From a checkpoint of a small mixture-of-experts model trained on Wikipedia: a shared expert of 256 neurons.
Below are experts of layer 4 (counted from 0) of a mixture-of-experts language model. Rows are named router (the router's row for the expert), gate (a neuron's input weights, with its number), up (a neuron's input weights, with its number), down (a neuron's output weights, with its number) and show model dimensions 128-255. Each number is 128 + 32 x the weight over its row's rms, rounded and kept within 0 to 255. Numbers have three digits each.
After each expert's rows: a language model's description of what the expert responds to; "comes before" lists some tokens at least twice as common just after its tokens as in all text. This comes from a sample of Wikipedia text that the model never trained on. Tokens count by the router's weight.

# expert 7
router:076109108083146089138150180181095142140119103119160131169149108114092155099166102137096092118159128107127106144120135114096143146136119147157094120107110121116123108130161158112107128130107080170150084138112144107125086141080109117137145091104148094122179087128090164126148067140157126144132148092164112135126164104147148153164137107138099140114167168089113039168155092122191175126132
gate1:129106154147147091169086106143193144147148112096099120094084144145130093125100155106163117125179101134153126151158155120138123116132104170102144162141156152112103111179143139099155213147178135097146140187170121113108125079170145151135148182110112143100155086056111134126096137146124156076149111153153121218155227132144098166170185179163089112152173101119102123128092152128130150149206
up1:135099117169115144069171124104110132141099157150128139134149127143159194165152111163063124103118113123103136087084159126135118160129120100184104124143077130128147157077117112155113098097103100163083122114114122093129130174068096138128127068117078091169120171219139133116154122119103108177083170101121125054085074126105181093040088131105142143111043150126150174142153107136147110101069
down1:162181148139087068068110115211054137101125058089128117119160150154170128119151169104095122163114184120112139135083091139086140158105128085143125162140108091119161140141178151110173188123111134085124115113092142204119144143139112157168186110061178121158170068140168149165104137171161145150161170078160082182089221089134073141083116117092140130131117104142138125162127133091191120144043
Description: Nouns and verbs of sports results and seasons, such as won, draw, titles, decision, tournament, coach, Result, in match reports and tables.
comes before: " |", " in", " for", ";", "ed", " with"

# expert 1
router:143129062112115132191172123122079137195164121098148088152158139089196151161152118122116105155126105115116106083119122117110118144143131150168129200101175147108131115138146196167088157199149147136158120179081151070107101174133098157140118099112126151176160103100129116095056089105050123133134248096172115092134144131167117113148134105130104166137107120130141111188091122177156161083107
gate0:146155166134128129106146097141135133132148240146153108162113116113164115187110176176137131187135154147163132085171109153150135129129126126115129125086099163102182098107122152110119144173081127134139083121136193138156091152125062118105134084149104101136121147111102170162099096177102075088080096101002122129111205173101133097103099034080109152126125108116118073126115126139151115122128
up0:157119161168167174078177082120120127187100169126083144128151170111148128164148130147141151152123216162121109148120120096140144114074079125120065148131111123122102143078165142173095162172075120128137088123120159110138115131159098142167125112096121097104109145047088106152095077144082096079123145117122142166127149158106172072143106113168142154156181128124128099089128174163128145114085
down0:147157123151156147104112135131117107173184074108165202053136164117103165136122141212175161145121085154128129129115184176107119159065183148131122136110179182126093164105128115183122122087129117185088121148098101128109119098118145104103145121163143060155058078133130119101146151083129094107086146139096139157117108132136157168123114177139142185149158093143166073153202148145121163076075
Description: Copular and naming verbs and heading markers in article openings, such as was, is, as, became, born, == and = Title =.
comes before: "\n", " a", " an", " well", " born", " part"

# expert 6
router:105102114081127105152212138186128099137087114096120153107116165071136125167125124079124024176109122158152166149124174113102141143147069117150129104144102138094103123106109139171126146146092090130203155157125136176100113158100122123112174108137142143167165095092142114121100107148114136166110104144119124157133142137129174131075174109132053156154154103052147108176117127118137124084158
gate0:141082152196114130116140169134192102157136082062122154189149147156096114033140156158079068064121112126175125124150073166131133136120146134074090118075136098104102094134129062136122124135147097099134125137098117144158130077110158155178142117225106085173097162113137127124139126117168167134124051179120154152117174081146128125207166127118145102118064170181130134157141150140162164135134
up0:098159152093116106137145135129117095140161093147137112135105122122183088083118133160174080113187090101087121184127173147128141140135119128110119128127104154168100146147078215160185135086090053096112164131163145155115164162154130165110106114094115076123209101194154111119130106109162048158131143116212118111168103163136113116123149073192130105113131136159119070091087147084089103086067
down0:046149077125096163110137157150071181136142123081161148136071189111143126066113144155161133166057139179142128167138141144135149126151062107181185135133112108151151122180129100111121104129092144122115130144155098120093123121138158126162111121160118100080146111117101140099066147134153110163149121170099114114037163096153169139112142073095131137147133086154125180162122109157166122119083
Description: Final words of proper names and closing quotes or parentheses, such as New York, Street, College, County, and ) after an arena or actor.
comes before: " |", ",", " (", ".", " and", "'"

# expert 33
router:137140135146051082126133130164145067161111107053135085150153147095147129150161098168135083138081132130184159054055153099092142146126089129154109104135128178130086105098135131153041169150122126132156112156127109156077133145136121165163149095123148142184141100107157160174078132134123149137110124187128184112052095082022122191142187166124126234144167142105145104112080113148119152132165
gate0:081123115082075132113144124130106135101118118147131132106096164100151113171102085142212128096094148113095171092178160134149149098185085179098154120171132124170165073163106147111124150099087121107098124084115106170170177129161161068113129138146147172141098112143163168105093074130169115156141163140130127162141127133142133154145140069168108182146119087084096101102053091115131170159077
up0:122128127075075135122182106079154076074118100139153119106118171049153183141160127143122109137117147154165146166090113156142156132125139111105111125179137196174159157136151146105145174178153152109137171147147127188156180140143088172097127130136123142166083108179121151086087093102104147112143126140144079176053205085187091095156152098101072128167098137099094139070150105124133142141154
down0:126179093117178137136118152115145134088144152112105172102121165139182230083112154169157124162158143098141106141078142079131121128117167106164176168103132109165146133157192134121146145165130145188145134103158169146114081098156134157167094165110140107115140131092150144164151101152070204142158069168139165132104165159127145172086141104113091084134144131166165142148177083165105139119128
Description: Word-internal stems and derivational suffixes in common and technical words, such as imp-ur-ities, mono-gam-ous, -ation, -ment, large, modern.
comes before: "s", " of", "ing", "ed", " to", " for"

# expert 0
router:169150086122072117127119184176110137118130077079166098135124106111141099161097130099113113136185074095197166117136165085054144146140069067131133138155150187071144137057141190148112138170076196129096053133137136096148108116076141119169092092148161100135146123134133135092135108082108144152139121105129120097115117118119148120131141124180083185184140180160121099146073116149116113136105
gate0:114110124127123170135154109123095093123138113095110129075179150106153165128131144151153139104145154104193145182089125137118132128075100147063160099096115101132149123163095174094116115107102171146124102114182137141179110157080075094126126164138142121167147099118095092104122097142146156092200116117153171151175115104183126144167127139145136113200180172212137101141127123151117173100195
up0:125177115136133143082105136129137052127149127160134107169164128149089160156144133124179175079115105119179101167081149228119140063089170104096168152115059114115141116197097132130134128064171150123156111140091174124160103124110164054127119114151149124132125202157095133101105118157175155074193086124138155160136111105191128152147135129124129104153113106199105138167120097182149173148159
down0:197139118121149155161142124076136141113158140133156100110151153058110109169105145166167123093198134125092101148105139146116146111139157188079063140087133096098135131131129123118103074112155144104071165114101142155116102118151139110125089093137138148169144080130099143146164092109103133159169152038068148099130158164143076155111132108113134133169108134132142162115162172147099041132180
Description: Prepositions like to, in, at, into, during after verbs or at sentence start, e.g. moved to, competed at, In 1972.
comes before: " the", " a", " his", " be", " an", " their"